From a checkpoint of a small mixture-of-experts model trained on Wikipedia.
Experts: 128 experts in each of 7 layers, 64 squared leaky ReLU neurons an expert, 4 picks a token, a sigmoid router, a shared expert of 64 neurons.
Training: a variant of SOAP for the experts, 412M tokens, 8905 steps.
Below are experts of layer 2 (counted from 0) of a mixture-of-experts language model. Rows are named router (the router's row for the expert), up (a neuron's input weights, with its number), down (a neuron's output weights, with its number) and show model dimensions 0-127. Each number is 128 + 32 x the weight over its row's rms, rounded and kept within 0 to 255. Numbers have three digits each.
After each expert's rows: a language model's description of what the expert responds to. This comes from a sample of Wikipedia text that the model never trained on.

# expert 57
router:087157104205161175152135148152179101119145168118101139096125101115110097144163104131073087136090173159139128102160157173191158126151071091115111089161107149160182119098130081202114150099170080161142117091117132118160083155111066142123147144136208165083084165144071136166099221118104052132106138115135103110110098084122119127122101145140116119096125129162141119098123125144179106140126
up1:154126119115130133094135119119190216181070144105161079110127151084112131123150110216077105155091175131156079105133109137177109135198116135108133120148063145132095140155110091133094149112117069134099100124095118147090117169153111132158161095122137155115130088094157110122214140097124121107145113146224155171139132160157111070174175113165140089155102127094164175106085126153094146121126
down1:125058163144073098122133162157084084116094187164111167163159168162156120095154131163124116152139120139090083180150183142140196127142141106198092105135150151118109135115175124074130118134084170115119087122107127152155114161092080110137117178164183120182153191165127124131127155150105156165176093061134119130151137082146107095098141188167086085090072108119130061125124107135163102159136
up2:179125144141181168187150122106072132128170147092121180066140159062129134104134129088127085094090098144140160129147078075141125162216162160172145143158127099148166143072167081081175141162159129127137051130124134151216137165146134119141123157067171119153164166107130133142118157111108107141093123142161114106141141105119121135155154156147142131173168069133072120071138157136184135107146
down2:125094099113139123123087164122074074177116132125141149160140147126143124155128142117131091176142113135118106183154140079094185197147163121146143094176161057093099117098141148188074136090132090173153065102146136079136089112124093076138131091138076112143139106107108166124178187107181094069068183126163130103163114150169122121143117149172092103197164101065162137138109159092133126122130
What it handles: Word-final derivational endings completing a word, especially -ly, -ally, -ently, -ional, -sive, -ible, as in generally, currently, directly.

# expert 15
router:125167089190176056127126122115164149113177136132057124065125097091137093082149133063087092130134192139127107110113140139163117122189065088089106104154106152220157064091147147086118159105161121112125179153103131107154093167103110124150164159057145124084104114126123124162129163097143144116177137123178143119082120114104141102121082127112139130071129155159104156110166152095159084123160
up0:069099141091130105077134067154116114135144106132127179101179092129116117126144113118141137186152152103185171061139114130147155090139112167129079081137147088134152102197100156101151123134150125124159168140212152102143103134125213133074155101064095155107100113103134103128165132103122162138168145116129160123086156104115162149173100091127136086149175106160205081161192111099071125162141
down0:120117155127113082124130102113136104106080168129069121129162058133093137187106161118125156138176151161096099141118163169094144099153170128195050150138116125129127153138187108172108090128161098120130117132111157164159136087106163116084153101115167118175167083129098129156140102160118120173136127192102134139187085155173080144145083057154140210130135059094114204133137118111151109170112
up1:165101113079052118106088126156211091123166108135111128079136156080101112158137186096111137175165162124122133098105132143148107074144077156149120152141111118124152087044134115152141078079139151139102148117111088095091174173139137138146071114113224141139166154114154139170136165123168051089139151084099151100090103090146162155098102176175134125125113112166152168118134091153139097108134
down1:126121130127118093144101142135111163138176106111111103184179123141135158127148077081158133142161126144159140131076169071144077198122149140210152129139149089150123139077144092126129171123172110158096119199172123081117100132118121212169169055128145124121129152185128123085075146080130136173136176091146092094092170132087149122074093078078118101132126129115111107079139172126121100108183
What it handles: Final plural noun pieces completing a word, like -s, -es, -ers, -ations, -ities, as in mortars, columns, historians, receptors.

# expert 35
router:101168119159185102115161029115121092108120136050063096139123084139118124117085115104073091135134108141146102057134107143137118111115131126115136133158135150181129140103126106162164121136133148108196140110117155110162139175132128112101211137112213141055086125143122096140129234170143092082112127123137081085161166079084108168150092168119136128143117121173108148129118159127095111123137
up1:127070142188134115112127059211122115039125101138082147180075091140119098102102117124096179133186190155180115129126133130105168094199153116074123138141131172120118137150144102110153135143144155143103110111099173141167126140094133139128127158131122137099114101081148109094161091164100169137193110065136129135162161151123149119120092163164176162098163076152095132076162122120182157064122
down1:114146196159098117158142166160157171125135137092182151098165075113054113113134090120104200164097103154130132145087130145157108105091086116102120131101118145140146039149162158100167058132113084075148132067109108207147135088137160119095115122113155172105098155175201155097110101157142094120147093159114089171118110144164091094091119146142134095086147073122119131096137145155161156119176
up2:125095125100081074095129132132047110113139123069113168118121098095072172037175174146150143129110133103143131097152151164167108123140128127077183158108202117144057109141131114109095109107092127145148126113091195124125152130073113103129120130119153079126119154100085172083125160121098121123066126124207155085155190112132115105168146073105117148060117134149124094151148182098114104137151
down2:146134144104124167158110162065123126130057130160082121143118142146140085158115114135143116126162090178070129141147147160059179111108137100150177091142103174125106220160066125115075128077136152133135111117092119118175083059203169142157148166139122117107135115129160133129095096136092066130151132119136125102109103083161142151091203066100146092180163113073099102111084112143114157114126
What it handles: Line breaks and dash bullets that open key–value infobox or list entries, such as - Party:, - Born:, - Kingdom:.

# expert 12
router:112159081140190069135129111092131053065118173136114115110117143128131072148070169167079096132118160175074159121131132202181102091132073083085093091155144165183138096137112088155177094148151137147121142143106165112134127137157147123115114193076176132073117106087100165169127123180157121135099127100184121130137170117108124193140139134121128137097100085123108137074152104158114107181144
up2:142125042127144132126096096143090144121097097158117155114097171106167131166060165177076102188128170155158112168114129139098141123099122159123111152093129146122090149107154123195090132135169116123153130135171119142172076132092107164112081175087096158092144130092179105125115102148101079130080090113102122129170102131165125079223072113171131145181117090146152141178097196172115131088113
down2:089065163130136132134083118119092075131099117107171110115101121130100127141119107171131145120086115094195124073124107067136122133067071186125150114133121103083093131163120193183097171145085128166122141175159143143103045129130139143190084149166132143163150115043113083101106046091137096085138167126154136135106115172101153134188088095125155124167113125109142141148089141148082099131110
up3:087149141172148092076143100145181101089217112142079142144112133171144104149114139184088124179141142161108176143132149106098148145163099056113126081133125160201178119129159139133088099120124163080177141169146127140155178133151100106154142139127161141188115166133115107096102158141140140189086089111093151179123134113135142093119169107131149082123151061106175156123046117139177068114120
down3:110106155168081132110130168164073101135102120132129068077088114099155095130139185136150111112133127148113129173121085156069114110103154124052168143105137091101141096087126168052154116179140112161139116039156132180176121152161068099132128106154123154085123126136114120140182153167114121138128134120115166148152086118117102092184191077131167120130086110102133088066080156088108131098196
What it handles: Determiners and personal pronouns opening a noun phrase or clause in prose, e.g. a, the, his, He, their, its.

# expert 61
router:137139115123175179098162121102192079032072091109090120134152056118080111135095143085115125096070165139128103064115152131182123139129075111044041134178146167147171086158112119175113115102090114136147150118137065149151143132105109118126158175128179119115133153146084074156150125136141096117090151131142076181127130107148117077140140136130151137125105133134155147124106154151173083154150
up1:189113139130082151097110101090202149088106147179086199179127059073121140095162128129133142194116148096141044117120161150138191142165143131114086150148065128147170115060130122113162137091089196091121162101100100123105114105117160136100125128161118131111147127129104084162161116170181132084104158121163134123121139144085113109049100095108119134097095124128153145104116127174076085106138
down1:119169118126091118163133130151077192087152127092135151141128170137139144145151105141140097129076125095114108128089149079090121174146131116075201127097207103168176146138061149105115110139180164132133161108137123077167089124154124173104145048133129123100069139198172157107086109087139108141138086156110128067171144044141159084120148198110131139156108157117118098129162092113103153152133
up2:111133182125139141065135085107133164119134158177086107145096053133153173103101128159087145135127141161072105189132132160135131150149115079129140116150140073155164097172068185065160093136144152078193145129138121127192159133152069112101111103085133148091153107103066153081121065098179127094153102166104174125100100103122142101105173057117120156146116154123150106115172097132131104176119
down2:125124147137081170160106135173162121148085159126102124135089148144078139131110098130134188153129117157133120111132162075088093114160049096129187152106131153126147134183165068135106147179064157102118173152076138140163070078179115095073104139141080121071211145125090221148116105130136157126067129103066092140119059127109103111117140113128134133106098131128151122120101123153153145078140
What it handles: Rest of a word following a split-off first letter, often sentence-initial, such as S(ound), S(later), A(part), (During).

# expert 30
router:053136166168143147159167085147181123091133125076111128118162104112115108147110087084136086142083121145114102157070154090164100074109138089117136104120145094143152113080115152097194102081160135051168167143111146088165112148122138170085166154025173160093121123153081118156130178133112068108100132193111125110091108047117122147117131139166132147094102115160126143104132169115135106152110
up1:108182136086047130092115108093108135124126177054144142067178146137107126185149153127162116145117070177125138107101145163098149063099113114096101106086087124155125075151110145172150147092124114101139127175125128116148162084110132173093159181105137141113092131067186134099138146170125062091082085163095197118099090104096178132123165085132106115073091091145126164083130127144135102143113
down1:079186130168134145123138149107102133112174142140179050127111114121160179136178148125146166136165155159099107089154121081121108166145163093148166125084198132117077146089107144110064039103086098153154116115141091136146115094131115104177134164135173135129161083158125160159151163114053172072166142180152136146129163056099098172133155153149132102177151125143135126141092182124125092160111
up2:226082131104109082179085140113158117171136127126136161153092136175142122180104100150164051078100133072157115109076133110161109161120139121043157129107149145091162132158157163128090093139152110077131193156113125103126129119125130148116172145093116158117148112105184089149138190169140134128078158126116085106104091107123074106156129123097093184094128102129145146197178106192124102131103
down2:094121131140157113118099152179151106121114153094189132164118146145099113136119102150101092197162094158121112136177108090162158106140044150083128130134115158146160134086136121116106121133135125133117158157064169130108079201189159131118120169164072106123148142126114128067150113117121124083137152115135102125137032177126190130207152096135130090118126124139084053167064102130113075091087
What it handles: Colon-space after field labels in infoboxes and lists, e.g. Language:, Born:, Education:, and degree or minute marks in coordinates.

# expert 43
router:092140091116139132174168091148143097090131153100096130126048069096102051114099142128098149138124185116105135076182125183126125087201118110076168160151160115186120105142104095066157077149112121110181145126165137166167149115134104089155172121121155113087112102135108158151136105150125126148114145101155085136083126077134142155146117161137171094100124125155086143126166208114096042135082
up0:081074112107129195151116130146131149133160140144129083153112124108176136036159133148093086127114126120151176131122079071132161111146125080087158130109173146137081115145155129097104106096097094119151179116131075112097145136118064127139159153050148165131121165202171137087192090148117148146099174153099166166142080105111133137129082148119085150091107126137185073080177136084122104104170
down0:149071062129119137108154129164140133101115195123104142152150126162071096159143102089164075146113163133148201127113115129151212130119123097104121121172090168141143170057115176115133088170145186109103131165187130120158126089151154128198094071176081126169136095134099139158084091144137165165127067140141134107067171096135159099142164141134135121139142139113189115168135113157141152161076
up1:157106104123099146153111100121159119154107113100080127094175119204193086136128149101152107173115136125116188148086124093150166150136120152078086134110082158061153144147117115154136140202110109152169087141176210168087137189137087119113117123070125108140124100181173098140161111196158092124103093169135171121126119098140124158112144124132131144093124131138073167020140177120141131148137
down1:140157096109118145163122166165118165122117087172171130180218121069095181110166107102181173125146104160115136167134118115134138113142130147075100128104168107104188156145152099133161150061089169128091117151164137133133172102131144182121182147168126102058193093102136170101116179139159115080112158091144134056180122108161096101109141118173111141102107097154100163125127088083077161152131
What it handles: Forms of be and have and similar auxiliaries after a subject, such as was, is, were, had, been.

# expert 39
router:113186113136156144121179058122176125129091122145102120127119130125114070122100101109097127168159167175112118154094177136107147117111120093109103158153073078183128128129128101140147175120093103062129129151178113092149132173195122126086156201131139131096139174140057117153090166141158083115094151122145070134096153050181144154160137077151112192137106101158105138105141155170190129128180
up1:147165092147136121057084082150171130161102160107150129089183144158113108137128131176207154149149094165124109129164108147134103124100191112114146094140119113088107119186094077091134167106129110178192137181194083076135168112097130108065171100116143116098093119127141142137064097112105177154088099124115108186118172125146104176126161072141134082099087121111116164121154137093165136110072
down1:104072120181058141146183147164153165104056085117109175120132048186145107146148118109148134102087093199101111152124156097179113124126124131147132122148148101134156084149130088086157145109132094138120151181142161112133091120123119116104081106077105100141204151198125146169119126147100089081086134104169142138134027099118091093148136155161138155134115143105138075159164124117182129159110
up2:138178132137131108160151145066177098096150070115147154079068072143142163097099140100130113093145101160127132162147157114141116096086124131181105153074161115111126123129164141164114139065158072156097123071152172171137121133223108183121159142108136166150096113118102173142118158131144157146135131176072085088158156085169138092056151096084121137129166110129128107093142117105201126110191
down2:151105080132088165212190210111132173135186134146103155147105108144159117116108140163110155109126104079110148135160106126121113139155073140089199117134173115109082082118159158135072139150167117096127110119142181097122182110159159097104116118107117112079160126155146060103110159120114180151111139130125067216103150126094197085135139133078088134111099094158111108164148119172135145145081
What it handles: The word of and capitalized words like National, Royal, United, British, Minister inside names of governments, parliaments, universities and organizations.

# expert 7
router:118175103146154104124165106141191136113107187133093105078109104120060166118148096073067170121102159105110145075116142130149108106149148119101129169102117142134161086082127147154106085142100054163160159112177092100164115154079116125126157127115213136091121154106093099126122159122134075136170149164141137108126172036107130147124109138158199104080113151199089200128148151122131128131151
up0:154147158163194065091128096189103111085116062087086148143090156153077144136108131124138130143148120169128068134125128113146112134166057174127079105121087135133092154063113113090142127122089179103092143170112103191154148126132185122097131127113118114083121151099125147140106102126133198131148156094136142169132106121077126108083135159087080099108089152073106111169146117037080155080102
down0:127091071162129132161095148193144132136155135069173073140116113146055145175147088085085110127137115159129077144102111110114073135083103117157121139143157102138106107123139157131128142089158147096080110105114069092184126131081109152101128055164123080093079148097162135117114108102128118202178122113136128111154025123100095112119071152089134130151097112126105035133157133151146154166129
up1:120157089125162115157137065122146127160091163166154098171073146111146152110125108139067149094132133140115110133120116217108126101133138128143076173105125119049163101142117154145152086091132142087139151176097106107185122191110097058125128140129151107146061111122154081139160126129141077143068154156110247129175125138128174132120138142128141115103083183120136106122126134189156057152118
down1:123103084149122132108160150150078095190133067121161138091138120158143180145138129101143162113154173120092170148047103139105096131169101112110130153191212137107105177152175140132093129150152101124091143142140111121161162118147120118113174083148178128164141099103123116079130138197170090148112125170121154183149060182140148167140085167138165161150080138143129095167153098121086210160097
What it handles: Final suffix pieces ending a word before punctuation, mostly plural and derivational endings such as es, ess, ous, ures, ther.

# expert 2
router:147144107108217136170087108090173085100105097138119072145146127124033141133061102103106063153100131125110129103129108168159080107149097089127091129154102094131145092088162128120120110122112149125135188155131115133130128125164109119044207175152151126103124169146101109113175120140124119167123102136218108149104164130131140136135154104173151130125082129169156232146172140117123098127099
up1:117073108202158102167103158220079115125162086107105108161175079149138079123184084135132093129092105125065170145139120086146123065120114123120147092189129155115090050093164164163107084141146134132065126181121126123139142098171119122091167087184188136161175115155082105103166105133133100120145119110131140120171168115134159079128134164116108133101167109124174096150132090129144095143131
down1:137084154138174103077144086177082109159193151131155160137147067087091119139157123158096069122140084153209129125148112146154114094188126134116098128136156113184084129110096101149164128147097103141134090129151113200107119143156149139065113119124125137162189084118137135052112153137108110147172083141122160105134155162146093091185173099143191187145182128082125131121126133079108153093077
up2:137100123110156114128182161132115101113111063126131073069104159173145062125142141162144053204141114144040115170136178110104156123133095105094168135081137158141101088137096161140076138096102170184110117078121139132164093091157135085146139173110117191111133139193166215128139131080092144149105093074144089131114144107129095130092128136147111131117127148062136142137131124130153126114189
down2:149075182151156160112152126133164099187218146114096171127100125171149117066177145140165103113114139082156148119148086207193093146120067085172094090115120106142148115095170129122115090165097119134129094145131122111151137073116094166112111134098140156156134080142175093162162108201163160141150081105093127096188092126092163092163063150115160128118140094140139119120124123097156105132074
What it handles: Second word piece of capitalized names and rare words, right after a capital letter, e.g. G-ubl-er, Z-v-onareva, Hor-iz-on, H-igg-inbotham.

# expert 40
router:095185090170160119137167063140182118111117118169097089115121081137132128120098147141101078111098192111097092114159156124115108108129124098073112164128119080144163086189168117141151158097160093082142078171164092155153094147092151142104152162077152179031108165120075140154132155153159068142152171139158087137097116132175153164138085082144132136152131080110078130114164085159124111149112
up1:083142106117137140119101096125102124098123178102138149107159181133155098133116096142161110174159136144107081121123116180136138126165081097148127129113095201168104170151184196216071202145154124109153209152179178097170155127175103101177147155136110139126109140124146145120201146120101096120116086190118149091176116128107065082111136131178149126135152141133101166100146118113133090176157
down1:118092084108125124105093110153096144129161071153094108127118129141101155145113122096144115096078135123121179195109159112127091174058141121132162108103117165130111121107111139171129127153101104153063189097104087091102197173113085107145121169187132105101146035083127161131161172126112185143071128208180149108138127162105134089108087129139176185130128125126123087135122052132088102136101
up2:131156156115045119136158112172151160122171198171092173104136099119144093128128161170105107101108121109115100131127126136122051091160142166174083172085146103102109149144189159127164158131113128117137190142128145128106105093105129121081155099124163134162103071091181055145155182100134087122186101108188157155096192102140144183126101146159137167146173181107129191125163101130149112147117
down2:133089155125122148089164117110144164104093119149138139145131188071126085147088118129097140178149222110183092146162141185088124124154115119103164166133112165105109091104159121139194138141117133137098166092154183175115230119156137148097094088140141108103148064137134129176145159155093126135085070135079122153108123164129106160126158193118133141137133150145139088103100206141131126059078
What it handles: Role, office and kinship nouns in biographies and lists, often followed by of, such as President, director, Minister, daughter, coach.

# expert 63
router:135175120178168117115171120162167130122128158117109159066151087085131064125079100093101097134089111108123171144128155124143063117158140083071095128145148136126149093165125130133140110114150082113089219115154139174113124118124161124100159132105193140133067141105106089170145145198136059126124123083208094145055112105123136135129121157157086132095090158156169125140177141165183127109172
up0:120140144141108102134118075132183083163208088097138111116089183146143086127090153141161125194154124111165187113071159149112115090146128140072113142095111115154130083130147152102132140107081084136152099132188126169097105105158198173148163121129146134113114150119115172112147215109124182115122119103030142088096115123096181171130171149137153084117144085161145137172135076146087095120124
down0:110110121188123128081129080147093136156128133144127102139112176163159162097140115096156116147095136089119110100098100092102195107130128083128073141070193151148148146208128157119094050106193154147119073102124121082131121118190155103134114104117127169126086125084113097181125129161153110082117113079141123147154049092132088133099101119097082115123097147199171091147143144116073117067158
up1:130137171148181161110124035104157136130116195135134152106158097108146065143128131148168159115068105149092172197111056110091098168117104148088137161124115142173152087144101119101164068127076081120139165162107113091135116074154173139146170107114156186159176093079117133143145079143091121141077129122141066071113165112110112184121114149131112155109151125172142094161132135142143143183100
down1:154138137153175111188159058111143166170092086084101137153088206093096126132145152086103163098145139157145090174131161107123125122126067151110221085130145102102112166164149169090165128148104099135116126165103141146108152086142121116123132138183123088134180137137072166090126107183093099087083138061142086094118122158149151144159152100103144157165115105152148146124113089162156043083126
What it handles: Short word-final pieces in foreign, often Romance, names and titles, and in short proper names: de, la, des, ão, vs, Las.

# expert 18
router:133134134142119177182098114136181090088097140075119113126161105089077109137135165130146148146066227128130157138115159098183091098129106121116116102166135147155111129158078155136081055122146098087119160145138100156123126149149122104066201123106177166109058126149120131177155116128099061124103148157106119096069166038150133185147149111154169148169081125132114166115132132142139098145157
up1:132086134121145099116159133095180148140123129143113131079152131143109120145133168158149088149165189110116115146185166081145099093096170121143205113098160171112160150124097142132105063154067092130179155129166172158177148090155135131170173100122169088090138107126091115168134175080108163139127200175168086157088102138172165154081089104191100159176106188156103126129144161153111154098127
down1:141117160078096201121099132138092124119210103128147132201107103154133135108093154103113162089160142144085109166084168096147103147205121140135161060111118063142106137127100136116136165177187124123098153097103127059084134158090145124126120116112089109169102154156124131160181118104103109131102158150084145147149114072113134189135205155127132192078186140135160127107162136145084138077135
up2:071077184206167124128144142137127164097126050128164137155166133129201122154089086155191153136077129125113115128091155117124106148136119139134113131174088098147165120086129090152171119103122125150128156061156112110136098141071150177074137112166181058124126154100146160139102117118107106105170137162132139133164153126124078104118162188145162179110068190103094147140180148147184130082136
down2:151145135157059097156161141102151140144149109171087163099111155129167092103118119094142149143107119126103124134094112114139123177157138099184100167114108112167076090149116143139142153095138114133119149049140109161124172177141072148095106052116112112140164168137046108076110206125131175092115132179093157161170149120143155104128131196136120174170172169081121181147116180170102094075104
What it handles: Dashes, commas, periods, colons and slashes right after digits in scores, dates, decimals and thousands, e.g. 6–4, 1,000, 0.39.

# expert 10
router:117158072203230097177150034136101124088126133093136125106119150081133118148116127062077126154063111121124152130162085159127135122151092109100078120151110133169141118092158114166111149129164114137118188127112107154159114141142087128079165113120137121127093128096137153194100194150139108130104150123174078125086138138169082178137142129143105144120103138148120137139192129188208113168103
up7:138136104126153085089083071152090109073109115067149171172186084154109150118092115162117131130112174121117148133131054141072120110121061095119137126115147155122168143142126096167166071157115141092122177077125103110150102086146058136078153126164158166150153119135126136136106095166137144104106096107122191117103211151087077191095088111093080113120117123139160104161174096099112097138076
down7:126114156152153144135170155106146170143153076078141148152054167114110079166082188105093161134148084129115153096146130148158067142155142122170188149064137117136088156163177131094142077118108091102171154104118172103072135094128108116093147112167152125156093125106116163125045144091147135118094164125092153131153086103201101127149146166090140102173119183116174128148150097192149119069146
up8:143120164110168156162116144111095075121165118124130149074113083097096097138110200131154151116177131094142138172080137142095117100117144092115168175177090096113083167148186147121117097135140214143139112153162135134133173142157155086061150160149120155130166126150098080061127167107088101164129123083119081130156126099085116095165100172131180160089052100144181128095094094183122145165131
down8:095118137136163178154126164183104085103157075088131115089094139140091044109100234101140172072109135157089124075141095120146166169161177087132076171185112143188145124099137117133064093138092188112110089125113133155133137112171154172152185123125102088128126098125145130088111111146136146175124143070112120149134117112142077149143126170169144117114100097137134132082085162148094159158101
What it handles: Last piece of a proper name, mostly place, surname or club names in lists and tables, such as -ford, -shire, -ville, -ov, -ć.

# expert 1
router:115202119109160109141106119104136065072096137136114090107148112105119045127118167156081106198096136069110138150102133137139163070121149093093102078166167105117151137130153078150153099109101117091178151140126091129191139188136126121079155159161168115091131156164097154209108136127171150150125128107159092149132155045173148150114096152184119153073074093124107151117149133131119102153161
up1:107114194157147121104167138158164143102147133116102117146160043091085109130155187149085163144097133100157143093141161189101117107094123120112148144125141166124139094104133080085087162149132109119087162096129101120141156115142182128106117189082130113159153165076162090127184109133150151128131106103132185089196166126152079092097110064067158109121154108119138091099168175112086060128201
down1:133075140158162109034112114114076145085141135123168140095047121100155094202064140127082148129110110136167149117113090112149171165085157121134150138152172134127136172103096078143180155146153136106070171158134075145136149134198152134106104134140090169187135145139138172185134095085125099170111122137135091128157170151108159104094137145098096104196146097092093115144092097151136132175171
up2:100082071145115126149117100126142107190205101125156127159107148089081170162103148130110105103080063142134119141163095147082119156114138085129121143106096117153183105087109184102175144114129120173139168133145173156143141118153055064163152162078121163137127174184093133096224142136082084117172174131132150100132133162136153149114160056110193114093160175123095144128113145128122128122123
down2:158133146181136162152157097152102104138148149093151145110137083151113135087159107199094099160182132064050167135117081151138121116127141136151133146067158144192135174177170179130117112110145068173158162086106122154123086182117124134130159159088162042106169071083075155087110146105107147131169157183133119148108083102147104101150141142182126130079195096131147140138135110145138123120115
What it handles: Opening word of quoted titles, list items and credits, plus year prefixes in dates, such as A, My, 201.

# expert 0
router:130134117119136114169119076121126123113123146145101126096092133148076168098139129131090138140085163125106178106112132155175109106201114090089140120179141137157109084108161067182156141143090133128098136206081084096115144131134144107100124164088175136065100142123141096120130150145122126153126111119201102079100165118144131162106158115200123195056059162189165206175128162109135089111143
up0:091121064122156135158145160123104128098134112174114107151120110144140146175117106084145074121161158137132116139031125119153138075097109108070169143184173120099137103063105076103154135135102141137184184085118154148085063128141143144153102171071131166129119107115054116129116129124108110128089078192130058099149052152109173128094145142125162119115129183141110134136120170080116195139131
down0:097104102142061080101147113161124134125121107166085188132137080138109112138163146186133097109146152149121141056151149188155129101199103099144155128137144064158119170142133099164172143092157150200169125147137107137105127169170148173081145188135181071113090125136095136122112094091099140121166102090106168144073139131072183110131138132092108105169093129085098174084105090136065149104145
up1:126104100093088137120086101116102087089077125110104059115166080132203104129122098158102079116095160073140178143135068095148098117172067121112121128171137092113127143117140171194109152128070134136095131138181134116103128115111174153158103106143182086119158125119187126140186097120166127121147125152170118024132139133149115133142122140110120122106158141192047101106121127084143093170179
down1:096113176107132160120112110084136067106078068173159178095090064128107157127124144181121156125104094114118106083098104138150148150146130166157176143153132203091061148131197108141139108064141155139112188110107152118159129123159117156127143151139149120195094181117153143175124141140141084141081128096195150090151104193148130131083098088134191168106134199126113126135086100114155118141101
What it handles: First piece of a common English word split by the tokenizer, often after articles, e.g. mov(ed), studi(es), chang(e), lev(els), we(akened).

# expert 13
router:134171116152158104153133080118156062074136117114105095106152149064142077165122153172102100158127166124116151140111163131178109111139134084078062082211169144146157057109086060095116092122133142119131155167160108093164089117155111188123166135089161087119112117101122203188141136131140125150122125138176087126113142074158073078184166140119125142124113162136108140084150127166166118149150
up0:152129118087153171140135080151135119110127181162145187118103122201135189108066077158173157073157102149126147146150168093147148088123094182174155122126193122102128100112102084128112081086119082175198053147156140136127153155153096165116188121120156151109107105089121123100091152164128116159154154133128133114109094041166146120189097130113113111164130136153122091107176085153094140161148
down0:105146128082076133113130144143155089105129090166123094151158139178123175105184125105069174137092104182148109055155083100107130174153128136106140071120146105142140132146112172117085139162068122165071091139080125110086121149105162123164175090141093114090074124117124100081066142025082104096105143128186099115140151158138107088109133160124113136067125071133156125110130159078157158128145
up1:086161134115129116116145176136149183129115094172160067116094127114150116115149127120137152143108119136159140169063101118175108131161073084122167162166148134081070069127116098134146160134086116134215183145158116082183062087158190116092162125111139132121099104106167129217145104107133115175094117109166184158096147119144102086142170073100089106102137105082102101145166114140086099110139
down1:151113138122142061074103151108094060143098158154152147198099114082134079169133144183136115108097110144171161105120132081119124111093155164099097136142197185133183126112090101129130150115072107104130123159160108104129119098146105156155110185084135152121118135146100140183089156112153205163081123146117166156166170166099095155057131151097165127129131129164116128052149105192115085085151
What it handles: Possessive 's after names, possessive pronouns and subject pronouns before a noun or verb, such as his, their, She.

# expert 44
router:118164189192166102152155097096173105137116137101081120076106132140115139099091150091151142106096192162153172134176156155159151071089099104114099101135138126158117122158121072112122123133145102112088178135135058090107113148082183083099167154074179122081138194141095153154127176139129137152096200127150160126139108107116100089206137143136123154164134128178143133112112151111126071205142
up0:126131119154162036132110099104150137150118103175135116100125105136112142090143137144150100137083131155097196176183135142170079165107076152181083084128136148175114080113121174103096146115133123129130153129123173100117130131068142123106097148101095129167143058122074033189129114142104146166099120158138087069146118071088131124137091152143149094147163151118184138114113143121136026135106
down0:084141164127161092059117166101205141118152106165164129157074111114143134123176197134159108120087133121139116131122159135106099110129058074149155155061124152113146139103119149114124113111119092131130166149137186145188143191087188149075112060112100092137176161155120104116129138098168136127102131184112082090119146137094139115160178094101088127126133139080121202109092087154067131165091
up1:041110088120114122109182108123148085098166136116116061184133107056111099068087169130133149149179104123120080118123148128119135173162143111107124066162120132138123165143088173141122120154117104108108116143194091104103156138091180162171117138140148126142111092048088147145095133058136121117102128123120091135165163139175098134194207098104123142102070111187130120123112116071140125126079
down1:135128122068090086189200142088121109114145096139117143167130161130135132111105172092113166080126131139172094170117176088139160170200104171136112154134113125105117153110134140137087171145137174104118148123086108146180080104129119162090127158131149124083053153073107088160052145051120157122163161125087046127146141183135105121132143094118106165116156166157093072177129179135117108114140
What it handles: Line breaks, table cells, heading words like Born, See also, Early, Personal, History, and fragments at passage starts or in tables.

# expert 38
router:098217146136201100150106088134137111101068112140079105139119095096112108155131087079070150106120161131070139094110119133103163087099092093137116118169131097161147142078164111153134138102117096086152119138146109108120160206123127113101123157115157157095123152083095117175130150141127110130114168100144073130070187124162105126092183105174174125123065165180059182095164130164136092104160
up0:124069128085109119143112175156170134086074103148098119100113108169108114148173053111073180092153087142057136108140102086098141136166081103176164147099101175117149103079167130160159113152117138139083147113135138108140096059122159119196126129091119135105079101140117179166168051110164090148154160068145089130110118094203113131120108143174122141131121151141064137155164135161156129140107
down0:112120155099105125144069141134188142151109142171167184094132111076160167112093126130089111081112138139091111173115155123111078177162161090167162112127134106073114177139153181175145149151050086083159137164159118173194132110172130171103126098088109096131112103115151121137195120074126130187102162163117189151148111114097104114128162068110076146110173084141138121172165138166100125131087
up1:124142113160142126164112140138161117085139159153130095085120111150129178141109133095081126088174154199054159124103188106194158178145142164112169173103140158196174105095138123198092127138154072150139086173141146142053152115149182123114118078123093124139154152141105146125175135107144093196130142095141124133109107171132140143112155123144128099119127131121136139075186085108059122079204
down1:129144117159126178092128153151120099118112094173177115127067122111091081107145113143157138051143161102121151105082090106123129174108110148089137150102174164144164106142101142133116115132117099118135119126141152124143184134175152165137044050133085121138133164087125122097224173180153134118140159096087150127136150184136116123132144070125118138207069139132082125161120108099032114135180
What it handles: First piece of capitalized words in titles and proper names after the or of, e.g. Gr-ader, High Taxes, Top Gear, World War, For-eign.

# expert 33
router:101175126141139136143134134121137044090114137123124066104082110086107128100131184125129121134095164182124126114145125147195159013133121134092116109160124147159111122132111135141141132151133128056098123117127121071133141158117146112106177130118141110062130175186131149172126152163133094120163113132165166118085072076148159162092154144177099157162042139141120170113193142095155048149124
up5:110066090102134160129119116136154092134125155099097129212106143092114117112097159154125149178056141143120117163119105064123097073156079117104151109120096117135136136149062122133177102075124181146159116093080145113122166102157205107099163118150162155068044106153163118139079174177094170105132101132160143129126139150130167166113134171098127093063127137191115157162098129127177108160119
down5:097174059143176156124143168112124115154152182115158138147090127158097122068167121153102098116119125083165157093131123077131037091134180154082124065165139145085051148153100159097150101138166151182084138101109194086171152131133112070145159148152096149089155160154143132094064140136098121062122106148158095100147154138145134116125111086169092146088135123096087145088171146144144142156129
up6:096129145128113096207125132125129128142087064200069118121166090109101089091188094179120121108091127122084202166176125136093068146141122149157103166115160150160127172187137106143120132156161131090098135102143123123182134124122068194130134183171161130169150084143100092167121065132110117099129156108136136101118150153105171190125119052086141122141137182134103132123154153156111183118131
down6:166124184149130142092102098126077121147076146036124131189113118155144144122190188134093067157086114084144137127093081175116088160140113120120136114133163178150166142109108130106149131122119164089131120139111085177128106063158150103125116103142128096126087117157178049172145121141132158105094074146158148124173084163113130097114169121173166110120079110101087106089163179204162149129096
What it handles: Cell values after pipe separators in wiki tables: years, numbers, times, dates, Yes/No entries, and the pipes themselves.